Weights of a small mixture-of-experts language model, trained from scratch on English Wikipedia: 128 squared ReLU neurons an expert.
Below are experts of layer 10 (counted from 0) of a mixture-of-experts language model. Rows are named router (the router's row for the expert), up (a neuron's input weights, with its number) and show model dimensions 0-255. Each number is 50 + 10 x the weight over its row's rms, rounded and kept within 0 to 99.
After each expert's rows: "comes after" lists some tokens at least twice as common just before its tokens as in all text. This comes from a sample of Wikipedia text that the model never trained on. Tokens count by the router's weight.

# expert 42
router:28 45 32 75 42 47 56 50 39 38 40 25 71 43 46 67 46 51 56 50 61 39 48 61 54 42 52 56 59 46 44 34 52 38 28 39 55 42 48 27 25 52 44 58 63 45 37 33 43 50 54 67 60 52 26 51 45 42 46 51 39 46 59 51 51 45 50 52 44 59 53 46 38 43 54 48 27 33 41 53 30 51 48 45 40 52 35 31 60 70 48 61 60 49 62 33 39 40 54 55 52 31 33 45 51 42 38 61 47 44 34 66 45 54 45 62 37 61 57 39 48 66 57 36 43 51 42 42 35 63 48 55 49 59 53 55 51 46 60 43 50 61 49 56 59 67 46 64 46 36 56 52 54 51 39 57 56 44 43 61 38 52 43 50 63 34 52 48 60 45 51 29 45 58 39 53 48 29 49 55 49 60 44 30 38 56 34 45 63 56 52 36 62 44 50 41 50 45 47 48 45 47 66 76 38 45 40 41 52 40 51 51 59 38 53 38 45 52 64 59 59 59 50 35 69 42 57 51 43 51 48 47 34 41 65 49 49 52 42 38 41 53 39 48 41 50 42 51 53 58 37 58 36 51 58 51
up2:55 49 60 43 41 34 44 38 46 39 43 54 75 44 57 63 60 60 59 49 64 44 45 45 31 44 55 69 58 46 56 60 54 38 51 48 58 34 41 43 62 39 59 66 40 40 57 37 87 29 66 64 50 37 38 52 55 56 46 54 38 55 53 48 42 48 41 52 39 65 26 58 70 40 41 65 51 61 41 52 51 46 44 41 62 41 40 47 56 53 51 50 42 33 61 51 29 68 63 51 41 70 47 28 39 41 55 41 54 52 58 55 68 45 42 51 56 46 35 44 50 49 60 55 56 63 57 58 47 46 45 45 60 56 48 47 55 60 53 51 48 55 46 61 24 58 36 52 43 56 41 37 56 56 60 51 39 58 46 44 31 49 39 55 46 59 41 63 56 51 46 56 51 49 44 57 39 39 63 49 50 47 50 36 22 51 61 44 48 40 49 54 24 56 57 32 53 55 39 53 54 38 43 56 58 40 39 53 36 40 39 57 34 65 50 45 45 55 55 45 47 49 55 50 46 55 45 53 28 57 32 36 55 61 50 41 61 47 42 63 59 43 67 39 42 35 46 68 53 59 46 51 36 49 63 52
comes after: " |", "|", "==See", "==", " ·", "Personal"

# expert 8
router:55 42 52 51 46 45 34 54 56 29 44 52 63 39 46 69 65 49 71 50 58 29 34 32 50 50 49 48 58 42 55 55 52 39 43 47 58 46 44 42 58 37 44 40 56 34 51 48 38 42 50 56 51 51 30 56 57 32 44 35 44 47 53 71 51 57 47 53 48 48 58 28 38 58 54 47 33 35 53 45 48 31 52 46 34 60 40 44 49 48 79 52 43 43 51 38 54 45 40 58 57 44 53 49 37 44 50 51 37 40 47 60 26 55 54 55 46 57 65 49 52 45 57 43 34 44 51 43 43 61 60 49 47 66 39 63 49 42 42 32 60 62 44 45 45 50 44 33 50 53 41 52 31 53 47 57 52 61 40 70 48 63 37 59 55 33 34 52 52 43 56 39 43 48 48 66 63 44 57 74 42 76 62 51 56 47 50 31 58 58 45 70 48 41 77 43 55 41 44 35 48 47 59 39 44 36 40 55 50 44 63 43 43 49 58 41 48 48 51 62 58 38 65 54 61 71 57 50 41 48 40 45 40 37 43 42 53 47 63 49 41 51 40 45 38 32 29 42 51 49 44 72 44 37 43 40
up2:47 40 29 35 47 48 47 47 62 47 50 52 57 73 63 68 52 43 35 38 44 40 57 33 56 45 32 59 36 46 70 55 38 61 50 51 51 40 38 47 49 50 46 39 61 45 51 40 56 49 48 52 61 69 30 68 40 65 43 44 57 50 44 48 57 52 20 45 39 60 58 46 48 53 37 32 59 32 52 49 61 57 48 45 56 46 57 38 36 51 57 45 53 54 65 55 42 48 44 58 45 43 57 74 48 60 61 65 41 53 49 55 50 64 39 52 59 58 38 28 54 47 39 59 49 55 51 51 49 45 48 43 58 42 42 60 45 43 52 67 46 49 38 58 47 47 57 49 52 66 62 47 34 47 50 48 32 38 56 33 55 49 69 49 52 55 50 41 45 58 44 39 53 52 50 44 66 50 51 71 48 59 62 50 37 61 30 48 70 55 43 50 39 53 52 55 50 60 31 37 28 42 21 44 54 47 63 44 37 44 35 52 49 46 58 43 37 62 46 43 41 28 63 55 58 55 64 60 46 58 37 71 70 56 50 47 56 36 60 54 42 61 42 52 41 27 54 46 49 42 54 70 51 55 45 55
comes after: " was", " is", " were", " be", " a", " been"

# expert 15
router:47 45 41 51 54 44 56 57 58 60 48 52 44 45 44 64 52 61 62 41 69 47 67 29 35 41 42 53 70 30 61 38 53 43 49 59 51 55 34 37 48 47 46 67 51 40 40 50 43 51 66 47 51 45 30 53 37 41 64 55 52 65 55 50 59 53 28 39 56 40 52 32 44 35 46 48 58 26 59 40 45 55 48 38 42 61 38 58 58 56 61 70 60 58 58 51 42 44 33 54 60 27 41 50 29 56 57 51 40 53 55 58 48 54 63 54 49 52 59 38 47 59 48 33 50 39 50 48 50 46 55 47 34 54 47 56 40 52 43 36 57 55 47 53 59 64 59 66 41 40 53 67 43 46 38 59 64 65 41 60 49 62 47 41 53 51 26 40 52 28 29 54 53 67 51 56 44 46 56 78 50 57 63 49 47 52 48 40 61 51 61 55 59 76 63 59 51 51 39 45 32 36 69 52 47 55 34 38 44 41 56 48 51 33 45 45 45 55 39 49 53 55 47 46 68 52 43 43 36 61 38 50 47 59 49 45 46 52 61 55 62 25 68 45 52 44 40 32 51 35 44 42 58 60 46 47
up4:44 55 46 44 52 48 56 67 45 35 55 31 72 46 36 62 75 55 53 66 72 51 50 46 80 52 52 37 53 62 44 41 59 57 83 39 51 75 48 41 45 45 38 62 51 63 52 29 56 38 55 49 52 61 67 50 43 52 52 41 43 37 36 49 57 49 56 36 52 59 52 51 39 49 29 54 55 40 51 44 49 44 48 51 45 40 65 58 55 55 71 51 48 56 54 38 46 43 53 63 31 38 59 35 49 60 27 65 48 56 67 40 58 43 53 47 51 51 52 52 56 48 58 51 47 57 62 45 60 51 51 48 43 24 53 51 48 35 51 50 46 61 45 52 32 44 46 52 67 38 46 62 53 56 36 62 38 60 47 65 39 32 56 45 54 49 44 51 54 35 34 54 69 58 50 61 32 59 50 64 39 35 64 53 48 35 64 33 41 42 50 53 55 44 56 45 52 46 64 50 46 46 42 39 47 55 41 32 52 71 46 50 62 44 54 37 54 67 52 41 38 41 65 51 49 40 61 40 59 59 50 40 38 50 55 43 46 51 62 50 61 51 44 37 55 51 44 53 57 57 63 60 48 25 51 55
comes after: "\n", "|", "\n ", " ", " MF", " Win"

# expert 0
router:45 59 46 65 58 48 49 43 47 39 34 43 65 37 46 66 56 53 54 52 58 52 59 32 51 42 58 57 57 47 64 31 55 29 49 51 53 61 52 31 53 44 37 53 60 46 55 46 40 48 72 56 52 43 43 63 42 38 47 52 31 70 53 47 49 41 52 46 62 38 50 35 38 51 56 53 43 47 45 49 46 65 40 33 50 51 30 47 56 60 62 51 64 42 61 50 43 33 51 58 60 47 57 44 40 50 40 52 32 44 31 65 25 48 58 62 55 70 60 45 46 70 51 39 60 38 51 39 27 50 56 65 51 58 47 54 40 54 45 43 45 50 40 55 52 68 54 53 42 55 66 51 53 48 47 56 69 69 57 45 53 56 46 45 51 35 52 45 38 39 38 50 42 56 49 58 64 41 60 58 63 52 56 35 31 43 45 46 65 54 52 38 55 56 52 54 45 37 41 48 37 36 54 45 47 33 51 54 39 33 52 63 51 48 61 47 69 57 55 69 55 27 55 49 67 52 36 47 51 54 42 40 46 42 70 49 43 55 50 42 38 10 48 50 40 41 42 55 46 45 56 76 43 43 61 48
up3:56 48 59 34 39 29 52 56 55 45 55 60 36 45 51 43 45 62 60 37 57 60 54 42 41 40 57 64 47 34 55 47 56 57 49 65 71 60 53 52 48 41 56 48 28 45 53 54 55 55 43 34 51 49 57 49 66 45 61 53 58 69 67 61 51 50 56 36 38 62 41 42 48 58 55 61 49 48 40 50 54 42 64 40 57 59 74 56 48 62 52 49 23 45 51 67 51 52 66 41 77 50 54 53 54 70 51 57 48 36 62 52 27 54 65 69 48 52 50 66 50 43 62 45 63 30 55 52 62 53 46 64 59 57 70 57 50 45 45 60 44 44 67 52 51 42 19 55 59 32 26 61 50 46 47 43 55 75 45 57 39 52 57 46 51 62 52 56 47 60 54 50 46 47 61 34 55 55 43 46 51 59 44 46 44 46 43 58 33 57 40 34 58 46 36 45 43 48 57 46 40 53 54 60 68 32 51 56 39 58 58 44 51 32 49 42 52 70 56 56 66 58 52 37 43 52 49 39 55 43 56 56 43 60 48 46 52 52 50 35 39 65 59 48 49 70 59 66 63 48 56 38 57 59 62 67
comes after: " of", " in", " to", " for", " on", " at"

# expert 6
router:37 52 44 49 54 45 28 55 51 41 41 42 58 42 40 85 51 59 61 65 46 50 57 43 50 34 52 62 50 31 55 39 50 29 36 44 41 69 47 43 39 41 48 63 52 35 42 40 38 46 61 61 56 68 27 55 53 36 41 56 38 44 60 63 57 56 42 40 71 28 57 34 55 47 70 65 41 46 48 60 47 59 45 54 42 49 55 36 51 53 64 58 53 64 68 52 43 47 43 66 63 31 50 39 35 50 54 73 41 45 40 59 48 52 59 56 52 55 65 44 61 70 56 52 36 46 45 48 36 49 59 37 45 54 47 49 53 51 28 44 56 62 46 49 52 57 68 40 39 32 50 49 36 40 30 53 56 58 39 61 53 48 43 40 60 43 38 38 51 54 47 28 55 67 42 60 58 33 50 56 65 53 64 55 50 39 51 40 49 51 43 49 64 45 46 54 61 48 53 51 55 45 67 52 42 51 48 54 30 42 53 50 55 49 59 47 40 51 57 55 59 54 51 46 59 71 21 42 53 57 52 47 38 47 49 37 45 49 47 46 43 49 39 33 51 44 42 29 55 44 49 63 42 46 41 49
up3:26 53 69 55 58 66 53 68 55 42 47 55 34 49 48 48 40 50 51 31 36 51 57 47 52 47 57 50 45 23 33 42 44 45 65 45 49 60 55 40 55 45 66 42 54 46 36 39 50 50 49 45 52 58 44 36 41 39 50 55 49 59 55 50 41 43 45 44 58 51 46 43 42 65 53 50 39 47 37 49 36 52 45 63 31 34 54 58 50 65 60 47 52 57 49 41 63 54 59 31 65 46 38 45 41 28 35 44 57 48 66 53 46 39 54 47 69 56 51 49 50 61 57 40 58 52 47 57 48 51 53 58 41 37 55 56 52 53 48 31 46 51 43 52 60 32 40 43 53 69 49 54 57 43 47 30 39 68 52 68 39 57 57 42 56 59 44 45 56 52 33 47 30 55 62 54 41 48 66 60 40 49 44 59 71 44 51 56 30 32 32 43 59 40 42 59 45 49 29 45 49 56 57 45 52 34 61 49 64 35 56 61 46 44 43 34 41 54 65 37 55 38 34 36 42 49 53 55 34 38 43 71 36 45 67 50 52 62 48 49 52 61 41 63 56 46 44 38 56 48 29 55 37 44 58 82
comes after: "\n", "-", "|", " •", "==", " MPC"

# expert 46
router:35 54 39 72 52 33 51 61 60 41 48 37 56 32 29 73 60 63 46 38 63 48 49 46 51 35 23 68 57 50 50 36 56 36 43 46 64 51 43 44 46 42 45 38 57 46 63 42 46 50 51 55 79 63 54 54 43 39 63 35 42 48 57 83 62 66 32 53 59 51 63 41 44 47 68 61 36 40 50 53 36 54 51 44 39 60 52 47 53 58 40 55 66 65 56 63 50 31 38 57 51 49 48 44 46 45 41 53 50 41 45 51 45 61 54 52 42 50 51 55 68 50 58 54 35 33 53 44 62 46 68 64 37 52 51 44 55 33 31 44 66 47 49 60 64 65 62 55 45 48 57 49 46 50 39 57 49 47 47 52 54 61 41 47 70 44 39 44 50 36 56 42 48 50 45 55 60 46 61 67 55 54 59 37 43 36 50 55 53 53 73 41 56 46 62 53 60 51 53 46 42 52 64 55 45 48 23 43 42 55 61 48 39 54 60 42 50 51 43 43 69 50 71 40 53 62 38 46 47 55 32 46 61 50 61 44 46 49 65 59 47 42 40 56 43 32 42 45 41 47 47 64 48 36 41 48
up2:39 50 66 30 51 57 48 58 53 46 61 36 51 55 53 35 44 55 53 45 34 61 56 70 38 40 43 62 47 35 39 39 59 42 39 44 51 40 60 38 37 71 46 40 42 66 46 59 36 44 56 44 29 54 52 62 67 34 47 52 39 35 52 54 44 22 52 55 65 57 57 53 48 56 57 52 42 41 46 41 62 24 42 47 46 68 61 47 55 58 58 24 71 57 49 58 31 49 46 58 44 54 46 41 40 45 38 39 54 45 57 44 58 49 47 54 52 29 54 66 31 39 43 41 38 41 49 54 58 44 24 47 55 46 42 42 54 42 54 33 53 50 51 51 42 56 54 24 45 54 57 51 58 55 47 58 66 66 56 69 38 54 60 55 56 55 43 57 36 40 67 49 44 44 52 33 53 58 54 55 44 29 51 55 61 58 58 50 48 38 62 42 45 59 47 46 58 31 39 59 55 42 53 50 50 63 52 45 61 46 42 44 70 43 50 36 63 47 30 53 50 45 49 52 66 44 35 42 62 50 40 61 39 44 54 46 41 64 36 54 59 39 48 44 49 53 46 54 48 66 30 39 62 52 63 63
comes after: " the", " a", " The", " and", "'s", "The"

# expert 36
router:37 54 37 54 53 47 45 70 54 36 40 30 46 52 29 58 51 59 53 36 54 39 51 43 48 45 52 58 54 45 57 44 52 45 33 63 47 54 42 34 57 22 40 46 43 37 43 45 46 57 48 69 55 55 48 53 59 49 56 56 52 50 67 53 50 44 27 44 55 41 56 38 39 41 62 49 44 48 34 67 47 56 30 44 46 63 48 45 51 63 73 68 41 47 53 26 47 43 43 67 65 29 57 40 38 55 54 58 66 52 38 52 59 49 48 48 26 69 53 46 55 52 57 52 48 54 56 40 29 50 51 54 56 56 49 54 32 51 54 47 60 64 38 52 73 53 51 60 45 37 65 65 37 54 30 55 57 56 54 53 49 63 42 38 51 57 43 34 44 28 38 52 56 59 33 65 47 40 51 55 69 64 41 54 24 59 46 46 61 58 55 60 51 46 48 65 60 42 39 29 49 49 55 40 49 49 45 45 40 42 58 66 60 57 56 37 67 68 48 57 53 43 55 32 61 49 48 60 40 51 40 40 36 39 56 56 58 50 69 57 50 36 53 43 47 46 38 46 46 47 48 51 44 44 44 64
up4:47 60 49 63 49 52 47 62 53 52 44 37 45 52 48 59 44 50 48 44 52 39 60 76 49 45 44 48 31 64 51 40 43 34 52 71 58 41 42 44 69 46 50 59 35 39 50 59 49 60 56 50 63 53 35 65 48 70 48 49 41 29 50 57 40 28 64 36 47 51 34 43 39 53 52 37 42 61 42 65 36 51 56 63 47 52 39 63 55 50 39 41 44 43 52 44 37 41 59 46 65 55 59 70 54 63 57 53 61 41 56 42 47 49 39 63 63 42 48 36 44 53 28 40 53 62 51 52 54 50 39 54 44 52 49 35 42 59 40 44 51 68 56 38 40 61 72 41 62 33 48 43 65 43 38 39 38 49 69 51 65 61 34 53 49 43 41 18 47 41 30 37 48 42 45 66 58 49 60 55 43 44 58 41 57 55 61 48 56 38 54 61 47 59 57 28 50 59 48 46 40 43 49 35 34 54 35 45 56 37 52 57 54 63 44 53 58 57 49 60 49 46 33 69 52 51 48 61 35 48 53 59 63 42 39 46 53 42 61 55 61 46 49 57 63 49 32 48 41 48 61 61 37 51 36 24
comes after: "\n", ".", " \"", "\"", " (", " as"

# expert 3
router:47 47 44 42 62 59 52 42 49 63 71 54 45 46 42 65 56 54 54 33 52 44 57 56 37 49 27 55 70 56 57 33 55 55 43 42 56 74 58 42 31 52 27 41 53 36 46 55 27 67 53 54 50 48 48 63 52 33 46 39 50 66 67 52 48 78 48 42 53 66 38 37 58 36 49 41 56 44 43 57 36 66 46 32 49 66 52 48 61 55 59 54 51 48 70 42 46 45 44 39 59 41 45 41 41 50 63 41 55 47 43 52 52 70 59 65 40 43 69 36 56 61 51 32 41 34 50 50 54 60 60 42 60 63 56 40 48 49 40 44 50 55 38 74 64 53 58 54 43 46 68 61 25 47 48 68 50 52 45 61 57 52 56 50 56 52 50 42 54 36 59 54 52 46 44 60 61 30 49 59 57 56 43 49 41 45 56 64 51 56 60 74 59 50 63 55 69 61 58 49 42 45 61 59 35 45 36 43 55 43 52 52 46 44 43 35 60 65 34 58 47 49 42 43 62 55 55 51 34 59 40 45 50 28 56 38 55 59 49 54 53 54 47 42 44 49 49 32 45 46 57 50 29 41 54 55
up3:45 62 50 54 57 52 43 34 39 61 56 64 63 66 51 48 53 39 57 57 58 50 44 51 32 56 41 49 79 47 52 43 43 48 49 54 65 62 53 60 42 62 50 56 43 48 58 42 40 56 72 72 59 63 57 42 56 45 61 45 50 41 59 51 47 57 50 58 50 49 51 47 36 75 60 52 57 39 64 54 47 47 56 62 56 61 48 59 45 61 54 55 24 64 48 59 66 78 66 47 37 60 60 37 59 60 80 56 45 49 44 62 52 58 54 43 49 40 49 38 56 49 59 44 54 61 49 38 47 41 29 53 43 48 54 26 50 30 46 48 46 30 50 43 51 52 44 44 44 66 53 49 60 48 39 54 41 52 30 67 65 55 53 45 42 69 55 50 26 40 46 50 41 56 32 52 48 43 49 44 50 50 63 51 35 57 52 54 50 43 48 55 53 29 38 56 62 68 33 54 47 44 51 42 48 34 54 49 38 25 38 51 56 49 56 55 51 64 54 43 52 69 54 43 61 64 45 40 44 53 45 47 44 37 49 61 53 57 40 51 61 35 41 44 64 44 69 74 61 36 62 53 58 43 57 54
comes after: "\n", " as", " is", " was", " on", " became"

# expert 23
router:51 53 34 52 55 41 46 54 56 45 52 33 58 36 46 60 71 46 54 53 71 42 58 45 52 23 51 60 56 41 67 36 56 46 41 52 60 53 50 52 59 42 44 54 51 39 65 39 45 53 60 48 66 49 50 53 32 40 63 37 57 70 66 63 71 64 48 40 59 32 44 26 48 46 53 60 50 42 30 64 43 55 40 51 46 57 47 50 49 58 53 57 60 61 49 28 56 21 45 76 48 49 42 43 50 34 38 59 43 45 43 49 24 51 47 55 43 62 62 42 48 72 53 35 49 39 38 40 43 49 43 57 37 57 32 51 51 46 40 39 51 49 35 53 49 60 52 47 45 57 64 54 41 33 33 51 70 48 52 46 62 49 43 48 65 45 39 50 34 50 53 48 49 48 50 69 70 41 60 55 60 52 48 36 50 45 42 49 59 55 64 51 58 54 58 45 45 34 48 46 31 42 59 52 36 47 42 57 33 40 60 46 48 52 64 48 45 52 52 65 52 34 54 44 63 63 38 55 48 58 49 51 50 45 51 45 56 50 71 44 49 35 31 49 49 36 40 47 41 36 45 73 40 43 41 53
up3:54 58 47 41 41 49 59 41 68 43 39 61 52 49 42 64 55 50 61 49 54 50 48 48 72 52 31 43 48 45 63 49 44 62 55 55 38 38 53 54 51 64 31 31 46 49 48 27 45 46 62 42 52 59 46 58 53 49 28 45 35 54 44 53 53 42 61 39 64 59 64 49 38 48 58 68 40 37 67 47 54 54 56 32 68 62 58 25 46 40 54 53 38 57 64 49 52 42 37 50 47 49 75 37 63 31 64 62 41 43 57 58 58 49 52 61 39 34 45 42 55 52 34 53 55 42 60 48 65 60 23 60 50 45 44 27 51 58 55 31 64 67 43 56 44 57 34 56 39 62 59 56 46 52 51 43 68 44 47 50 58 46 53 58 39 51 64 40 54 58 43 54 64 56 67 33 59 38 55 64 43 50 52 43 47 55 58 53 35 40 52 41 56 53 50 67 49 33 69 44 30 56 42 43 50 54 70 68 57 55 66 59 56 48 67 51 60 44 43 56 51 48 48 53 46 51 52 51 47 50 65 28 60 62 52 38 31 44 61 50 32 61 40 57 56 50 48 39 51 44 58 45 62 45 43 53
comes after: " a", " of", " the", " an", " with", " his"

# expert 17
router:41 53 40 60 55 34 28 75 52 46 58 53 49 36 55 69 42 47 60 42 67 45 40 53 51 49 46 59 66 56 55 47 53 50 28 41 61 56 43 18 65 34 38 32 55 34 32 33 37 47 43 57 61 40 33 53 48 39 56 51 45 53 60 61 57 60 49 43 68 60 56 30 32 52 65 73 48 45 46 58 51 54 47 39 29 64 49 44 58 41 55 61 58 59 51 51 33 51 55 40 67 61 50 42 28 37 60 59 54 58 45 49 46 54 44 52 53 50 54 42 54 50 52 46 43 29 48 47 47 55 61 52 50 60 49 62 57 32 46 42 58 59 49 62 54 51 41 43 50 34 58 64 47 39 54 57 61 39 43 48 63 50 49 48 55 44 36 48 36 34 46 40 51 51 44 49 57 39 67 57 48 62 38 28 51 55 35 50 60 49 47 57 53 46 59 47 67 39 49 42 43 44 65 57 48 51 43 53 56 35 53 53 42 57 71 42 49 55 52 42 53 52 56 51 63 65 48 63 43 60 30 43 54 39 57 55 60 55 73 51 33 27 60 52 36 45 31 59 37 38 50 46 38 50 43 42
up2:47 41 61 54 65 46 51 49 43 26 68 53 64 37 41 35 58 44 57 60 68 35 51 49 63 57 43 45 68 36 59 38 62 49 53 59 49 40 55 75 28 40 45 41 50 64 28 64 51 53 58 46 62 63 43 64 66 45 64 44 56 38 50 55 56 40 36 40 62 28 58 60 38 32 34 68 61 41 39 61 39 36 49 37 30 57 59 62 50 53 65 67 48 54 49 44 54 43 54 62 54 35 62 45 60 52 35 50 45 65 59 45 37 49 43 48 55 49 50 50 45 49 54 49 49 40 59 38 47 44 65 29 47 51 47 48 42 52 50 49 52 46 37 57 37 52 45 54 52 51 39 48 47 59 43 54 52 45 52 66 58 57 53 43 44 51 49 37 52 56 37 40 52 44 63 51 49 55 50 71 49 51 51 43 48 44 52 45 72 40 46 69 49 33 59 43 68 41 38 42 55 46 57 44 27 52 35 43 51 57 42 56 65 43 60 31 35 40 42 54 52 64 48 58 55 53 56 76 49 48 60 51 25 61 46 49 59 55 56 49 65 67 44 51 48 59 33 42 42 43 50 62 65 65 47 41
comes after: " |", " a", " an", ")", ".", "–present)"

# expert 31
router:49 54 31 66 67 31 45 62 53 50 49 51 52 47 43 61 62 60 53 39 58 44 46 52 43 47 29 41 69 36 58 44 65 39 40 25 53 66 36 37 61 47 46 50 50 31 62 50 42 54 65 54 66 45 53 54 48 47 54 50 50 56 65 87 55 56 44 42 59 52 41 50 53 50 56 55 46 39 41 51 54 62 44 45 49 62 49 31 44 58 63 62 51 48 56 40 39 38 59 50 58 43 35 51 42 39 48 60 51 48 51 47 48 59 50 52 31 69 51 55 63 50 55 39 59 36 38 31 42 47 47 47 51 58 54 47 43 54 55 55 51 50 47 48 54 59 53 54 42 51 79 62 43 54 42 60 52 45 57 59 53 61 52 52 64 47 47 33 49 45 55 28 29 61 38 50 70 52 67 58 69 65 56 30 44 54 48 47 57 59 53 53 54 52 69 46 63 34 40 53 40 42 66 56 47 57 34 51 38 43 62 30 45 48 69 33 56 49 48 55 65 49 74 53 58 64 39 53 40 51 44 34 51 43 53 53 40 60 61 43 45 48 31 53 53 38 49 41 57 38 58 77 49 37 56 53
up2:40 44 56 54 37 34 41 61 48 46 50 54 48 48 49 51 43 61 43 55 31 43 48 62 45 44 40 57 54 69 43 47 50 48 39 47 53 48 50 49 41 68 48 68 51 51 53 65 35 42 59 50 62 43 39 55 42 50 73 49 67 50 57 50 55 34 52 34 33 39 39 67 51 49 52 39 58 52 48 38 57 55 62 58 49 38 52 59 53 51 60 55 34 37 48 47 43 61 47 45 70 58 53 48 39 59 42 54 47 58 37 43 28 55 31 36 22 55 30 54 63 54 45 55 50 48 49 30 54 65 48 49 40 62 33 32 50 47 44 52 45 31 52 39 66 69 56 38 44 34 57 61 59 73 44 56 41 51 53 49 58 55 39 36 43 73 38 61 50 61 50 46 42 51 50 42 52 54 60 43 58 67 38 51 46 34 53 42 41 63 63 48 34 50 64 47 47 48 56 50 51 28 48 59 53 73 53 45 54 67 53 32 50 38 69 48 60 53 40 45 37 34 59 56 61 60 82 33 52 62 43 59 50 50 40 45 39 57 59 70 53 67 49 51 52 45 56 40 54 42 61 43 43 54 44 52
comes after: " the", " a", "|", " The", "The", " his"

# expert 32
router:43 58 34 48 52 31 49 66 64 44 53 54 58 53 45 56 49 59 71 52 55 51 37 45 48 55 53 55 55 49 65 43 50 49 40 37 59 63 27 50 41 40 44 31 49 29 50 42 40 56 62 61 56 50 41 37 56 47 63 47 37 40 47 53 51 45 46 28 46 38 67 41 36 30 66 53 37 53 51 61 33 50 40 33 54 54 59 25 57 51 45 44 66 65 61 48 37 34 50 53 50 41 40 50 38 49 51 57 58 63 27 53 50 56 42 47 51 52 76 36 59 56 47 48 39 34 50 49 52 58 47 51 52 58 50 47 30 43 61 33 42 52 27 65 55 46 51 48 42 48 51 47 42 46 40 59 43 57 32 65 51 57 39 53 53 32 38 40 32 44 36 47 39 46 41 68 55 39 57 63 52 63 63 33 51 43 51 49 48 46 60 41 67 58 56 50 65 57 43 37 54 29 57 62 44 52 47 65 60 56 48 45 49 52 61 40 61 65 43 54 57 41 69 42 60 49 37 67 44 45 52 54 58 44 44 47 58 59 65 56 47 36 45 37 41 39 51 46 56 35 60 75 58 48 48 71
up19:47 55 49 49 59 48 63 61 62 63 50 34 61 55 44 65 40 54 63 54 48 37 53 61 42 63 62 71 28 37 67 37 54 42 30 54 60 40 41 56 47 53 55 30 48 40 44 45 57 42 52 42 47 45 61 43 41 59 50 38 53 57 34 54 44 43 30 48 43 45 45 44 46 63 46 51 62 52 55 50 59 73 59 42 52 65 60 44 44 33 49 61 49 57 51 40 54 50 61 51 63 34 40 49 52 59 40 50 70 53 44 56 69 43 43 60 59 35 40 47 42 47 37 56 58 53 44 55 45 70 48 44 62 56 37 52 58 43 45 50 42 55 36 53 61 25 71 39 53 63 41 56 41 51 47 66 78 61 27 48 52 47 47 31 48 54 57 65 50 56 50 48 64 69 45 44 50 43 26 47 37 52 49 55 45 61 62 56 38 47 45 46 51 64 45 51 49 46 53 29 63 55 50 57 40 42 58 33 61 55 26 44 32 49 69 61 61 47 39 59 55 52 68 48 43 41 60 56 67 46 46 52 64 56 54 66 41 56 40 41 57 42 43 49 38 50 44 41 49 46 47 57 39 63 50 24
comes after: " |", "|", " /", " on", ":", " with"

# expert 38
router:49 60 46 44 53 41 40 58 67 54 54 48 57 51 38 58 63 57 49 30 49 39 46 55 45 39 48 72 51 52 61 36 54 32 49 29 66 45 48 38 54 44 25 51 59 37 51 28 39 40 48 66 52 41 35 66 65 44 63 39 51 51 64 51 52 67 34 44 61 47 59 49 48 33 59 76 48 50 57 59 53 56 38 40 27 52 57 52 47 49 47 42 63 48 50 35 44 55 54 54 79 57 52 50 30 31 44 56 39 59 35 65 46 49 43 51 36 65 57 47 52 50 45 49 45 42 55 48 52 57 65 66 46 58 55 57 56 52 36 41 52 58 36 59 68 52 64 47 51 38 54 53 47 34 40 57 56 51 49 53 62 49 54 53 59 48 42 55 39 54 47 32 49 51 45 54 52 42 58 45 52 76 63 25 29 47 53 45 64 57 52 58 62 52 52 48 52 53 59 47 33 50 53 69 48 41 42 49 48 50 50 59 36 81 61 44 49 52 50 57 56 52 48 40 64 52 59 63 57 73 50 43 57 44 52 53 53 48 60 57 51 27 35 44 36 49 42 47 44 33 56 49 45 35 68 51
up2:35 41 67 41 44 49 50 28 49 40 46 52 62 63 46 39 45 79 63 49 44 53 59 61 52 64 43 60 57 45 52 40 52 55 52 51 44 44 48 55 53 31 64 44 60 59 65 52 44 68 65 47 43 47 63 48 42 64 57 73 46 34 53 40 27 43 47 41 48 58 47 36 68 46 44 59 50 56 54 48 30 39 47 45 63 51 58 49 57 49 67 49 38 40 50 46 69 44 29 62 48 48 44 40 56 39 37 49 41 59 41 53 57 53 48 41 52 47 54 74 44 31 40 50 48 42 43 52 46 42 71 69 55 48 47 41 48 28 60 47 54 53 52 52 40 55 50 58 36 43 50 48 55 69 56 45 66 44 52 42 56 36 49 32 57 55 50 39 58 44 49 41 51 55 57 62 40 53 44 47 47 42 43 63 41 43 47 35 50 59 61 46 50 61 75 48 64 63 79 67 72 49 35 65 59 50 49 48 64 45 70 38 54 61 54 37 64 62 66 45 54 56 43 57 53 46 47 46 38 44 45 53 63 63 53 46 46 72 46 55 50 44 58 63 36 45 59 55 60 48 71 68 51 43 54 41
comes after: "\n", " |", " =", ".", " ==", "==="